Experts of a small language model: 40 experts in each of 7 layers.
Below are experts of layer 7 (counted from 0) of a mixture-of-experts language model. Rows are named router (the router's row for the expert), gate (a neuron's input weights, with its number), up (a neuron's input weights, with its number) and show model dimensions 0-127. Each number is 200 + 20 x the weight over its row's rms, rounded and kept within 0 to 999.
Before each expert's rows: "gets" lists some tokens that make up at least twice as much of what it gets as of all text. This comes from a sample of Wikipedia text that the model never trained on. Tokens count by the router's weight.

# expert 28
gets: " Ch", " X", " Le", " Y", " J", " V"
router,174,212,220,178,206,244,175,189,178,207,188,216,204,169,187,198,180,217,155,197,166,165,219,215,188,214,153,213,206,187,197,192,191,226,230,208,205,193,205,193,210,210,219,188,224,194,192,191,211,187,183,209,188,241,222,194,229,169,213,186,208,202,233,177,197,206,199,193,189,265,223,226,184,182,197,201,188,198,198,201,223,186,233,171,220,236,192,187,184,205,223,206,208,220,168,173,203,187,187,230,193,198,181,178,219,173,166,208,178,203,156,209,190,223,194,211,212,224,206,198,197,239,188,203,208,170,191,175
gate0,219,168,214,208,274,209,215,232,212,203,258,221,203,185,194,179,225,211,226,199,210,197,200,178,205,169,232,194,230,211,188,217,174,176,182,214,180,187,222,207,195,203,190,188,221,170,183,222,180,186,192,205,204,186,155,241,215,189,212,228,172,196,215,191,195,214,185,227,190,201,199,196,192,198,182,187,231,182,222,173,193,186,202,168,204,181,155,202,205,215,180,199,194,187,204,183,190,221,178,218,214,220,205,213,189,214,178,223,204,174,193,210,171,205,176,152,180,213,185,199,200,200,182,225,177,209,225,191
up0,202,206,195,193,213,188,230,192,213,190,230,247,167,203,201,201,224,221,179,203,170,199,213,198,174,210,214,186,207,201,179,217,205,172,214,220,163,194,203,236,211,174,192,174,218,203,174,206,199,191,194,234,156,186,184,225,218,198,201,223,201,189,186,197,207,217,192,229,213,215,203,193,223,206,189,172,214,214,171,182,219,191,170,171,207,199,166,206,225,181,230,214,242,197,186,193,164,209,197,243,209,193,201,192,194,230,201,181,188,181,213,166,185,208,185,237,190,214,186,139,201,199,181,196,172,157,225,194
gate1,186,185,203,192,179,207,200,250,205,170,222,198,247,172,191,195,211,182,231,218,177,203,219,183,244,192,213,221,202,218,172,226,230,230,226,201,216,188,144,208,200,182,177,194,209,163,174,207,222,200,176,187,221,166,211,237,157,193,205,203,216,181,203,164,180,177,185,190,172,196,198,186,208,182,190,206,230,188,204,177,175,216,192,184,200,213,216,205,196,219,169,177,206,207,197,202,186,200,205,184,162,199,217,223,180,201,184,181,191,252,181,199,219,178,178,185,205,232,193,205,177,210,181,200,204,186,203,205
up1,229,212,224,200,209,181,201,208,201,210,207,192,212,193,153,188,195,175,187,217,192,194,211,190,187,201,201,241,187,215,189,186,212,199,218,251,183,213,181,213,193,212,196,193,209,208,205,257,196,204,156,221,216,175,183,187,180,191,178,240,195,170,202,184,189,182,212,190,196,223,211,251,223,190,250,207,198,211,209,152,202,212,190,200,199,211,204,198,182,185,228,181,217,209,201,218,199,213,186,220,192,228,162,193,229,204,172,187,178,217,225,225,206,206,172,225,199,213,219,197,170,197,183,209,247,171,163,194
gate2,207,225,185,201,226,191,203,213,210,190,207,193,198,194,232,180,199,190,190,170,198,210,184,214,197,214,172,213,213,179,214,194,188,190,174,156,229,189,191,176,187,175,166,171,223,178,228,202,208,183,199,199,224,216,171,184,151,221,231,201,205,182,190,228,187,212,209,207,213,203,179,184,239,207,249,216,230,227,212,204,207,207,207,174,202,191,180,224,175,244,210,199,216,219,197,223,226,242,187,167,166,219,220,173,195,203,189,183,219,207,200,200,221,176,201,194,235,181,166,190,185,185,191,240,181,185,201,226
up2,192,221,181,230,241,154,225,239,209,192,201,152,202,225,194,233,198,184,170,190,180,213,194,207,208,228,185,170,198,209,189,182,206,198,185,198,213,189,203,215,197,198,177,216,197,213,256,187,226,179,182,203,200,213,219,185,190,201,196,205,183,178,189,214,205,163,217,171,228,206,192,216,234,197,198,199,200,203,173,177,202,189,212,191,143,191,210,213,243,204,227,187,218,237,172,175,190,224,181,218,178,253,192,187,200,219,204,177,207,215,194,227,218,201,216,206,214,202,180,231,203,213,203,205,209,185,218,177
gate3,192,222,187,193,208,214,250,188,214,193,182,192,206,206,215,190,194,190,243,200,198,220,217,213,175,209,240,215,220,169,183,210,196,196,204,198,216,195,201,198,202,219,189,210,221,197,232,191,185,222,164,219,171,203,197,211,142,239,191,228,160,230,202,156,206,187,211,223,201,230,211,191,192,212,186,213,208,207,206,224,164,183,176,220,230,176,200,183,189,203,169,172,184,202,156,210,231,201,213,197,210,189,219,193,177,184,212,192,207,170,194,159,206,187,193,226,194,228,219,183,149,183,212,203,190,213,183,188
up3,189,181,220,222,202,192,202,185,210,239,225,208,183,166,218,195,181,211,215,165,201,181,208,207,252,185,184,190,216,160,198,214,186,173,203,209,187,199,220,157,183,225,180,227,185,203,205,170,209,216,231,186,215,210,220,226,225,171,172,191,176,186,188,178,186,221,227,198,215,246,231,189,189,222,207,191,203,196,208,225,205,223,235,202,186,190,172,197,160,225,179,201,214,230,213,183,213,198,196,204,214,208,217,187,222,216,188,184,205,207,182,190,169,180,157,200,238,214,179,210,207,223,206,159,189,223,211,196

# expert 0
gets: " to", " under", " in", " pre", " per", " inter"
router,203,228,204,197,187,230,245,221,184,197,229,207,205,200,183,196,193,206,234,223,205,210,171,183,213,219,184,190,198,206,206,193,212,158,207,216,184,227,177,199,199,180,196,208,212,197,199,233,161,184,178,186,181,203,199,188,251,202,192,204,175,227,220,145,179,196,224,179,197,205,212,178,219,212,225,211,199,211,212,212,176,213,173,197,179,194,225,199,185,258,171,200,247,223,180,190,192,219,181,170,182,210,193,213,196,176,204,219,202,201,196,224,150,196,196,183,213,199,221,181,197,190,217,197,218,150,203,180
gate0,193,202,200,212,185,198,193,194,220,182,191,173,220,186,197,171,197,244,212,199,235,231,178,216,186,212,228,207,163,205,221,226,221,197,173,207,223,179,202,183,195,183,191,224,185,230,198,177,206,203,207,180,182,205,203,175,201,179,209,217,171,196,225,222,198,168,220,229,190,205,212,198,224,243,205,201,197,199,187,228,194,197,202,152,183,172,184,188,212,232,191,234,171,203,222,198,180,183,213,176,206,193,167,181,182,176,239,187,213,187,179,212,221,158,235,178,215,173,248,186,176,182,208,226,198,216,188,197
up0,204,195,193,217,185,191,226,193,227,197,203,194,192,204,213,197,207,185,194,219,210,191,194,190,162,192,184,169,181,188,214,213,206,184,173,204,170,183,194,214,221,224,223,232,205,221,193,162,219,236,175,217,193,215,236,196,223,201,198,166,187,193,211,196,238,236,234,171,180,195,209,194,230,217,174,183,227,252,210,205,177,195,182,179,212,187,189,201,179,220,200,235,192,194,220,235,147,169,208,197,173,166,174,204,190,219,211,196,215,214,235,190,196,217,214,231,179,169,208,224,199,209,195,219,212,171,191,225
gate1,205,199,231,200,194,199,183,227,200,177,210,231,194,164,213,208,185,151,208,202,227,215,192,178,177,222,172,163,204,187,220,200,217,180,222,199,216,229,146,209,197,219,209,188,202,217,193,200,254,209,205,170,202,198,228,179,218,161,199,222,180,219,185,190,225,174,196,206,214,167,194,218,198,215,214,202,230,162,193,198,189,198,186,214,197,233,183,191,186,197,198,215,195,238,224,181,166,199,211,215,193,189,210,212,214,196,217,208,208,222,212,232,199,176,160,211,164,148,206,184,223,214,190,176,192,197,209,187
up1,210,225,175,214,227,180,218,206,202,210,235,188,179,198,187,216,200,256,201,198,168,181,229,209,218,174,201,185,195,168,202,216,194,199,179,203,195,184,224,184,207,207,177,175,178,179,222,183,169,178,198,218,173,202,205,224,190,229,189,192,209,198,220,206,200,228,209,201,164,249,205,194,192,211,194,197,204,249,167,228,205,217,222,182,192,213,225,175,198,203,198,220,173,182,194,226,225,218,162,197,222,221,227,216,168,237,191,184,190,195,200,182,173,231,222,209,212,242,221,232,217,204,222,201,201,222,181,202
gate2,186,203,214,238,197,213,215,190,192,204,212,178,203,210,227,188,228,230,191,211,187,211,211,194,175,210,196,159,204,209,235,197,208,188,169,199,195,203,155,208,212,208,212,193,217,207,251,162,203,222,213,218,191,152,200,197,179,252,180,220,210,187,177,203,192,180,170,194,220,203,228,159,190,232,204,214,216,176,203,241,175,203,201,200,221,198,188,172,217,227,183,197,190,191,198,182,237,158,219,203,227,229,196,172,173,193,208,182,200,206,160,160,178,214,179,208,203,187,195,198,184,186,184,209,197,195,181,188
up2,204,194,187,175,204,188,221,194,178,222,158,212,188,228,201,217,215,248,195,203,193,217,202,188,189,173,203,208,204,197,228,183,176,213,206,247,190,205,201,208,174,213,192,220,196,239,203,186,199,227,201,218,181,219,190,207,204,194,179,184,201,195,183,191,205,234,224,206,224,244,210,215,168,160,198,197,166,201,168,178,184,186,216,168,185,205,195,242,192,188,220,218,204,195,177,194,175,179,194,206,139,217,183,218,224,201,205,232,170,232,196,198,175,201,181,157,159,191,207,178,207,208,210,211,205,185,202,229
gate3,195,213,182,198,239,189,214,208,178,200,206,161,197,177,217,210,201,233,190,183,184,185,231,181,203,212,211,209,220,174,206,152,211,196,188,205,195,189,195,183,212,203,183,221,217,192,226,191,206,197,209,233,180,168,216,206,218,242,228,206,211,190,200,194,166,160,162,228,208,211,160,213,209,247,222,165,225,165,203,180,232,183,220,188,190,208,211,186,207,196,195,166,188,198,211,208,223,204,215,198,224,180,211,202,191,218,228,173,151,205,171,202,185,201,171,180,165,212,190,201,216,201,190,159,217,209,211,184
up3,221,222,207,193,194,207,190,176,187,154,176,212,189,232,197,215,186,225,185,201,223,196,172,236,197,197,230,164,206,183,207,218,198,165,222,187,205,234,163,212,192,204,212,139,188,205,188,186,217,192,216,207,200,209,214,207,198,224,193,216,188,156,204,186,200,182,229,171,181,212,157,206,198,200,196,222,205,184,178,200,228,204,194,228,235,230,188,186,183,200,191,202,210,220,174,186,191,170,210,216,210,209,158,184,180,244,207,229,192,181,204,194,189,203,171,198,218,191,208,202,216,221,190,239,154,188,224,213

# expert 22
gets: " of", " in", "=", " from", " at", "-"
router,230,192,195,168,203,170,180,223,194,221,183,220,231,162,183,210,210,200,260,208,167,234,236,197,188,216,188,209,177,193,215,191,209,200,189,211,150,244,180,187,189,188,210,218,206,230,208,219,178,199,203,227,219,197,174,220,201,156,216,182,202,181,190,233,216,221,186,220,178,205,178,203,161,200,190,232,189,211,183,221,210,169,219,185,213,185,187,218,196,210,196,202,166,235,183,190,158,216,205,192,174,210,203,227,182,222,195,192,202,184,175,195,193,187,209,200,222,173,222,218,211,188,203,226,203,212,195,179
gate0,199,198,212,205,184,203,201,185,175,202,214,223,207,231,232,220,207,175,190,206,192,215,212,226,198,205,180,250,183,202,188,214,216,206,182,244,204,223,176,205,240,204,217,231,198,196,154,235,233,256,207,216,176,193,189,178,202,237,195,220,176,218,191,216,201,201,223,183,209,171,199,211,219,192,183,186,169,165,194,192,207,167,184,206,207,219,218,190,235,196,200,219,192,221,200,184,194,214,205,245,186,232,172,214,182,220,201,221,203,209,214,249,215,201,217,175,170,201,217,208,178,188,206,206,202,180,171,217
up0,190,225,175,190,176,202,210,192,165,189,183,208,189,147,164,206,192,192,216,188,224,175,201,199,171,172,259,184,208,223,189,203,175,196,199,190,205,189,200,188,180,165,184,172,236,185,196,170,192,159,184,199,188,201,173,194,181,180,182,199,191,194,231,171,223,202,219,229,236,195,207,193,185,189,233,215,190,207,158,180,201,194,196,191,202,192,176,179,179,176,167,179,214,184,210,225,198,186,205,200,214,173,231,204,191,130,208,196,188,186,213,181,214,182,213,202,209,194,184,205,217,213,212,201,201,168,197,197
gate1,184,186,164,233,242,199,243,214,206,184,215,190,209,179,210,133,180,200,185,218,205,197,207,179,200,200,205,210,196,229,159,202,219,211,213,209,215,189,205,216,188,200,187,208,194,188,184,200,198,204,185,206,144,209,191,197,156,198,203,224,192,165,233,176,222,197,218,189,165,148,179,191,191,201,199,201,183,217,169,210,197,187,169,187,211,170,221,211,212,202,182,179,216,228,208,226,207,191,219,208,182,217,187,212,232,182,178,210,200,229,217,205,180,177,197,195,218,184,211,198,210,196,192,246,220,157,199,204
up1,202,208,196,179,204,234,193,207,195,247,204,204,180,223,257,220,194,204,209,195,174,195,216,173,201,182,220,174,152,174,181,210,206,181,187,210,198,222,187,174,148,153,209,192,184,197,212,163,194,174,242,206,187,188,222,211,234,195,222,234,209,207,206,201,220,202,185,204,174,191,212,209,184,228,184,225,214,195,193,223,231,167,180,191,209,210,213,209,201,244,225,217,200,220,190,199,223,153,214,181,174,185,160,198,197,212,199,206,226,219,186,193,175,202,185,209,223,205,193,207,183,196,213,221,196,201,189,200
gate2,195,226,187,216,179,210,198,200,202,184,197,217,203,196,230,188,211,219,189,205,178,198,196,190,223,204,221,212,191,190,215,198,197,242,181,232,223,168,197,201,193,218,195,202,203,205,223,220,222,233,189,205,201,212,209,185,181,198,191,157,213,210,213,209,223,215,223,190,182,191,177,219,222,203,178,181,210,224,209,193,211,235,156,184,151,209,206,236,209,202,220,216,214,200,224,234,186,231,207,165,228,216,215,153,201,181,233,191,211,222,181,196,237,215,222,204,229,204,207,191,216,158,201,222,151,162,237,208
up2,195,169,181,177,226,210,213,193,205,212,210,219,217,226,187,193,162,199,200,194,232,218,210,246,175,176,182,188,189,205,171,204,200,152,228,196,166,210,188,193,178,173,207,206,184,202,197,177,188,217,225,177,195,216,203,197,221,198,161,249,173,217,188,190,181,173,174,225,214,184,238,185,200,207,183,221,184,201,219,207,203,172,248,192,216,218,190,195,201,216,174,197,206,195,180,189,244,203,241,173,185,192,183,190,194,220,170,207,230,200,207,205,166,188,206,205,177,194,194,188,232,218,206,211,233,226,181,205
gate3,233,199,188,205,212,201,208,232,207,175,200,195,215,186,191,191,157,162,201,214,192,206,205,185,227,209,237,212,236,222,192,168,184,180,181,165,210,186,182,215,159,189,179,230,191,146,203,188,205,193,205,233,213,210,186,160,199,181,211,191,265,222,224,182,187,220,184,227,205,215,199,204,197,178,189,169,182,208,217,161,197,208,207,210,179,195,191,248,192,235,187,215,196,179,216,205,193,162,221,193,178,205,218,203,203,195,204,169,204,199,210,210,219,203,184,200,207,205,180,206,191,195,189,221,219,203,195,249
up3,200,218,236,189,230,231,154,204,193,182,204,239,160,221,218,203,180,230,206,193,186,203,188,206,167,185,200,183,203,223,157,189,212,176,214,197,159,226,188,196,200,210,203,200,225,225,170,186,196,178,178,194,190,195,193,167,195,188,172,224,221,211,182,214,162,197,170,199,209,199,221,192,195,213,185,214,211,181,233,191,218,182,212,189,233,210,221,182,204,184,242,195,154,175,210,182,207,179,212,200,176,187,206,191,214,254,206,187,185,218,201,192,182,194,202,173,223,222,231,200,233,204,203,189,172,192,177,212

# expert 27
gets: "|", "%", "/", "°", "^{", "–"
router,204,202,192,155,212,192,245,219,179,188,197,228,208,187,181,215,211,218,216,210,233,193,196,216,180,188,204,195,176,195,188,196,188,218,218,227,211,192,216,191,176,177,204,162,196,226,224,220,214,188,213,215,149,176,209,176,236,198,186,183,216,210,185,159,220,197,221,192,192,221,203,209,191,175,207,241,173,235,185,174,220,151,233,177,212,178,200,215,197,168,183,213,196,223,184,212,214,179,220,175,194,205,211,184,184,213,179,216,180,208,243,198,179,165,216,186,185,224,180,201,197,215,215,170,206,205,180,226
gate0,216,194,176,216,220,202,182,197,178,205,197,219,257,236,187,180,186,197,184,207,206,199,203,207,205,185,216,189,193,236,221,222,177,244,188,224,207,183,174,181,212,196,164,201,210,173,180,198,212,170,205,214,200,192,208,202,177,155,194,206,196,205,223,185,214,195,218,263,206,220,217,192,239,190,234,206,186,176,178,217,179,234,200,211,212,208,233,178,160,188,188,219,207,211,192,155,170,209,196,189,186,170,200,190,192,214,214,186,204,207,220,195,188,212,205,165,177,206,221,191,203,189,161,234,212,198,218,227
up0,174,228,209,224,185,214,196,206,222,221,204,209,177,193,161,236,183,209,195,188,217,192,230,185,175,231,209,198,227,190,201,158,171,193,205,215,208,203,188,174,229,191,203,199,181,222,238,176,189,226,186,206,205,196,196,201,192,220,200,178,212,182,197,209,185,197,178,125,214,225,214,207,202,202,231,176,186,195,201,190,232,169,196,224,220,186,164,215,230,206,234,177,188,199,190,208,187,212,191,206,176,184,195,221,231,236,188,216,196,210,216,239,212,206,201,213,210,159,207,156,203,197,219,190,195,167,176,208
gate1,209,205,179,208,194,191,210,203,198,200,181,225,203,209,194,174,255,211,196,196,220,209,233,211,175,228,148,226,159,203,153,197,218,186,224,193,227,178,194,191,165,154,191,193,216,201,173,196,182,210,266,190,226,199,186,199,202,223,194,201,231,217,176,186,180,184,226,207,208,196,172,223,196,193,194,219,221,183,202,192,205,193,211,254,203,186,207,219,184,217,229,191,207,222,213,215,227,226,193,183,203,172,202,191,200,199,222,213,180,201,174,229,186,202,212,197,235,170,198,210,199,209,193,188,221,217,223,182
up1,167,206,197,181,231,176,206,149,208,196,181,179,239,233,211,174,198,225,196,185,213,185,197,186,230,172,212,190,239,213,216,225,208,174,210,220,206,213,207,185,187,188,233,193,213,230,199,198,208,216,194,182,197,211,199,217,187,192,187,230,238,217,215,199,198,232,202,210,173,204,204,211,185,199,200,157,193,202,161,210,216,177,207,230,206,181,219,236,233,163,199,223,238,217,170,230,169,215,192,202,189,177,194,194,185,184,174,209,205,196,237,182,224,214,199,201,217,228,220,176,209,167,197,235,221,197,188,203
gate2,259,162,204,188,255,193,193,196,202,201,239,180,207,210,224,218,196,188,218,207,209,180,178,238,200,190,179,188,208,202,206,210,186,207,186,233,177,182,185,190,207,178,188,203,213,223,196,184,198,186,223,188,235,197,192,231,196,224,208,223,176,181,178,204,175,232,171,247,223,172,206,201,206,215,205,165,191,232,192,167,186,230,187,213,192,221,204,215,174,237,207,183,212,205,181,219,195,182,233,198,179,210,186,184,194,192,212,190,199,194,187,166,184,193,154,185,160,193,202,183,183,216,196,191,229,202,198,224
up2,158,201,217,217,201,220,222,216,212,213,201,224,227,182,202,174,183,216,178,198,174,197,205,191,194,219,182,198,225,211,213,239,230,249,193,194,219,193,225,182,221,219,200,191,198,194,203,159,210,167,207,162,221,215,180,170,220,191,192,205,187,197,223,180,211,178,178,163,181,200,175,193,159,164,219,171,206,159,216,225,213,199,179,189,187,240,218,155,253,190,187,189,217,222,223,217,216,193,226,217,221,205,177,205,204,221,187,199,181,222,193,215,198,188,210,182,220,192,206,211,216,182,211,195,183,207,192,196
gate3,183,232,210,204,193,179,211,154,193,174,227,177,212,154,207,157,212,175,197,191,210,214,187,209,210,210,195,201,190,215,196,229,203,196,208,196,198,198,197,243,158,189,226,213,186,170,180,170,182,189,201,176,209,182,199,220,217,203,254,213,219,184,203,202,228,241,197,206,194,166,202,160,213,197,219,203,201,183,209,205,197,199,215,186,189,188,191,212,224,207,202,206,185,179,169,163,236,212,214,172,185,194,180,208,213,198,229,207,221,204,214,200,235,258,225,189,192,200,177,200,234,199,175,235,180,201,213,202
up3,187,195,185,204,202,187,195,200,213,193,201,201,203,231,166,208,169,184,193,210,211,184,235,244,182,184,227,189,216,210,233,218,208,194,182,187,168,188,224,203,209,173,221,191,205,194,198,207,228,162,151,183,209,214,186,208,200,183,203,199,207,227,220,192,207,188,175,175,210,173,221,168,103,200,201,187,207,198,204,200,191,187,213,215,184,209,191,194,209,183,190,213,206,220,178,220,182,217,231,223,185,199,176,223,202,205,195,194,181,217,220,185,253,224,196,196,187,180,194,182,199,199,225,230,175,171,173,197

# expert 29
gets: "S", "en", "B", "ir", " K", " S"
router,210,213,227,184,198,217,215,202,214,229,192,211,186,180,205,179,183,199,211,189,154,188,203,222,201,195,182,232,194,254,231,183,203,207,181,235,211,204,169,230,216,223,195,192,167,204,160,191,197,224,242,189,224,205,205,182,179,204,171,172,216,188,176,197,224,184,211,227,161,194,213,194,215,165,195,194,202,177,216,191,203,206,230,194,221,188,189,178,200,168,230,215,211,183,222,207,200,196,178,197,226,167,195,157,197,178,213,200,203,182,207,194,179,160,201,207,198,201,184,205,232,225,223,193,220,227,225,241
gate0,233,209,158,201,154,215,198,201,187,190,227,189,149,198,195,187,204,167,186,227,205,182,206,169,212,193,210,212,208,184,184,205,193,212,236,223,161,217,209,186,165,194,193,215,210,177,204,179,192,246,162,179,205,213,170,215,234,207,218,217,184,211,195,253,176,194,205,219,202,163,198,233,206,187,188,210,204,197,211,161,210,183,183,197,214,206,208,192,217,197,195,211,173,175,184,223,207,218,170,196,197,226,164,206,239,186,207,210,206,203,202,196,221,181,201,177,194,140,220,214,192,199,198,197,189,208,206,194
up0,179,189,190,173,187,211,211,248,244,199,153,182,190,219,201,182,212,188,181,152,194,162,216,183,179,203,195,191,173,189,215,184,179,184,184,188,198,237,210,217,228,205,189,206,232,222,220,196,196,177,231,208,184,169,166,188,191,214,226,213,235,183,213,204,193,229,207,188,210,174,215,212,193,216,201,187,173,210,207,232,212,203,187,207,176,204,223,197,216,204,233,191,195,186,204,166,200,164,201,175,212,194,194,199,242,212,218,199,244,194,196,221,178,173,183,231,230,222,167,179,191,198,199,200,204,211,203,171
gate1,192,186,194,211,182,197,176,181,202,172,173,198,212,177,228,204,180,194,199,182,193,185,210,149,208,181,245,209,249,213,187,258,224,208,188,224,187,168,231,172,224,179,207,180,210,191,208,184,212,192,148,208,171,207,183,203,199,191,166,170,214,201,190,199,202,209,190,202,199,198,210,223,196,193,202,206,187,203,210,211,195,204,202,188,160,205,193,189,240,196,155,212,238,208,173,223,203,206,177,228,189,205,177,214,187,193,223,185,225,223,223,186,194,202,236,215,183,222,177,196,214,214,176,219,209,165,175,183
up1,204,225,199,213,192,223,173,215,206,179,188,243,168,201,230,190,206,206,162,183,175,205,230,181,170,161,214,207,233,172,198,201,215,179,182,201,168,197,214,180,237,182,233,219,203,236,221,183,200,200,185,200,192,187,218,198,228,191,193,177,203,222,177,191,201,180,161,220,201,213,201,239,197,188,190,198,207,192,183,200,156,184,195,215,187,226,214,192,217,204,167,229,205,230,184,197,202,191,180,243,224,199,218,189,186,233,228,174,203,192,193,206,171,195,216,176,160,219,187,197,196,208,197,199,200,159,177,172
gate2,237,181,202,209,192,218,171,192,206,170,211,204,194,209,204,194,202,189,229,189,204,214,251,235,202,190,192,215,211,194,196,211,177,182,156,185,178,196,208,202,208,193,203,199,212,180,245,190,217,213,214,206,136,218,191,195,220,229,206,207,200,194,151,203,205,205,209,212,238,176,221,190,204,237,200,186,178,195,163,186,188,182,236,189,174,210,222,227,179,235,180,208,202,189,179,188,158,189,218,194,183,189,197,226,178,216,212,232,158,166,231,185,160,210,192,202,176,191,203,204,216,212,191,201,190,195,205,199
up2,219,224,171,194,208,201,256,227,199,203,175,188,167,213,213,189,218,216,191,163,216,215,160,214,198,226,193,191,174,186,228,222,203,155,180,204,200,232,221,180,205,175,173,196,175,217,170,207,191,182,220,202,241,204,176,214,195,204,176,182,201,200,244,218,197,193,223,188,199,195,158,178,232,209,175,203,173,219,222,185,214,248,200,214,206,183,195,192,190,190,227,183,209,200,234,174,225,196,172,201,205,220,215,194,205,200,230,209,228,241,186,194,201,210,201,201,218,175,214,211,182,189,188,215,220,223,191,202
gate3,199,228,179,178,176,186,178,179,211,216,193,186,226,198,220,224,238,242,226,190,226,206,169,199,203,179,196,169,212,190,198,178,200,198,223,218,233,192,207,190,154,227,211,203,217,185,207,194,208,224,151,214,194,209,172,183,194,201,198,206,212,223,184,209,222,204,189,227,204,216,181,174,222,211,224,178,189,229,205,205,174,222,181,202,190,215,200,225,239,229,192,189,181,221,173,245,180,231,241,194,186,196,228,204,227,201,189,220,219,173,200,218,227,220,234,200,207,195,248,184,179,210,211,203,213,203,190,211
up3,189,217,198,214,183,234,186,214,181,216,242,200,198,213,191,171,211,180,196,211,181,179,174,190,182,224,216,219,209,205,191,220,197,206,183,210,186,209,194,204,209,188,238,212,202,191,171,198,174,198,220,154,216,188,179,224,200,200,219,233,229,214,178,209,188,198,220,187,140,187,204,223,214,214,196,172,238,193,221,169,225,217,177,227,203,202,220,217,220,188,201,159,137,219,223,194,213,192,192,208,223,189,197,210,190,179,210,207,211,190,205,159,158,167,179,192,217,172,192,203,199,183,189,198,220,163,185,209

# expert 24
gets: " a", " A", "A", " =", " An", " an"
router,189,205,265,180,182,232,236,195,220,220,188,227,212,231,177,192,204,188,258,173,186,179,200,210,183,198,221,190,195,220,219,171,209,218,199,173,219,196,193,182,192,207,221,223,221,209,216,202,208,209,190,216,207,246,183,204,215,195,209,186,221,221,181,173,195,186,183,179,218,195,239,211,211,183,192,209,228,194,189,209,238,231,224,219,222,199,187,193,201,210,180,202,217,180,179,188,192,187,174,194,205,214,201,191,226,190,172,183,160,237,163,209,234,201,182,202,196,227,197,177,219,208,216,211,235,216,229,213
gate0,233,219,197,190,200,204,172,167,214,194,232,228,167,182,206,210,218,200,206,216,219,199,187,188,188,219,233,185,207,195,209,232,165,215,208,209,180,212,192,195,197,208,176,209,218,170,199,181,210,195,173,191,223,219,216,196,166,216,170,182,173,221,204,227,186,188,212,229,217,228,187,152,225,191,236,203,207,241,148,210,156,204,201,188,146,213,213,188,197,207,203,208,209,202,185,193,205,211,203,202,180,240,196,161,178,205,223,192,243,196,219,186,185,193,210,171,178,179,205,195,195,230,189,196,205,186,178,189
up0,169,197,232,170,181,186,211,209,193,201,188,196,208,212,179,205,186,169,199,182,179,217,193,224,183,178,172,229,190,212,214,213,172,176,175,188,186,188,237,174,190,193,186,205,231,213,229,158,187,171,181,210,190,205,224,203,189,157,214,182,210,194,204,188,217,195,186,210,191,256,222,202,230,179,232,197,205,198,171,194,184,211,202,192,209,228,213,202,181,230,185,187,227,207,190,177,224,218,216,211,179,220,236,177,220,213,182,154,239,198,218,162,179,208,204,201,184,204,176,188,189,216,186,230,235,199,227,195
gate1,226,198,211,192,215,200,204,199,201,205,203,204,198,208,228,195,187,217,210,212,211,197,238,191,223,210,194,198,229,142,190,193,232,199,196,202,199,202,200,207,200,213,185,195,190,203,200,207,167,176,234,190,182,188,213,203,183,204,204,186,212,155,205,237,172,198,183,206,216,259,175,235,238,244,189,164,190,204,167,229,194,202,196,220,174,191,172,191,239,201,204,197,197,218,205,190,209,232,205,207,184,142,190,228,213,219,233,202,195,222,225,221,208,176,215,201,241,175,216,185,207,187,207,239,204,196,181,201
up1,179,178,187,201,185,194,201,201,240,193,196,205,182,209,172,215,222,209,203,195,201,203,170,207,192,205,213,213,205,205,226,225,194,182,199,198,180,194,177,184,216,189,173,161,211,180,214,208,227,238,203,227,198,211,156,185,196,190,208,183,164,246,185,198,238,196,217,185,189,176,180,194,170,189,227,200,201,228,180,187,221,196,237,182,206,181,219,220,156,198,259,213,192,159,177,198,172,195,210,198,184,254,195,195,198,173,214,231,206,217,171,211,179,224,200,198,165,196,208,181,182,175,201,206,187,208,193,184
gate2,184,252,207,208,215,208,213,196,175,186,228,194,208,203,201,172,195,216,186,227,189,197,184,150,207,205,182,198,208,204,157,213,209,204,200,227,204,190,235,216,222,178,156,148,179,194,207,203,209,203,207,182,161,188,241,159,210,202,188,218,171,215,191,217,215,228,211,170,214,202,189,205,224,207,207,191,220,188,237,191,231,226,212,198,173,220,208,156,220,201,197,198,193,194,215,177,205,188,180,214,192,189,183,221,223,225,208,177,201,224,216,180,210,241,190,198,213,225,214,199,196,161,199,229,178,185,183,208
up2,224,218,208,208,238,217,188,216,203,183,205,192,194,182,189,201,183,180,199,208,194,168,223,180,216,228,206,213,189,215,174,197,202,233,209,210,203,221,204,195,240,177,221,208,194,195,193,190,173,165,176,159,227,194,196,237,175,234,234,196,178,194,175,160,200,246,209,172,187,208,217,206,224,222,220,198,220,200,221,165,182,202,178,170,179,245,208,198,185,174,208,177,187,211,208,187,211,181,187,225,190,180,206,210,213,237,157,211,197,178,226,198,231,228,203,203,176,200,196,205,218,218,191,198,205,156,207,180
gate3,174,197,203,178,208,208,183,169,199,153,185,175,223,206,219,207,196,204,197,193,213,202,217,200,172,174,225,214,216,187,183,206,205,160,175,192,182,210,230,178,235,212,187,172,182,178,171,214,201,172,184,235,168,206,205,160,166,202,203,206,180,225,208,190,217,207,226,227,197,219,173,191,188,188,226,189,213,221,225,233,196,208,225,194,216,201,185,165,201,206,199,193,197,214,199,219,227,215,204,199,172,165,201,217,221,221,207,169,204,186,246,184,198,243,175,199,244,171,189,185,221,202,175,230,196,204,210,179
up3,167,170,206,186,192,200,182,163,184,200,195,182,181,190,202,201,185,194,215,196,197,213,197,212,176,185,207,231,219,196,189,226,203,192,200,190,223,199,229,197,232,231,215,183,190,202,184,173,224,171,171,236,224,222,184,175,160,213,220,185,201,190,231,191,197,180,217,165,234,198,173,192,205,186,242,179,182,231,213,232,183,194,238,153,232,195,184,187,227,204,196,179,195,198,180,196,222,213,216,185,180,177,225,156,230,201,193,193,220,194,228,197,221,212,193,200,224,196,175,188,224,187,184,203,227,230,219,179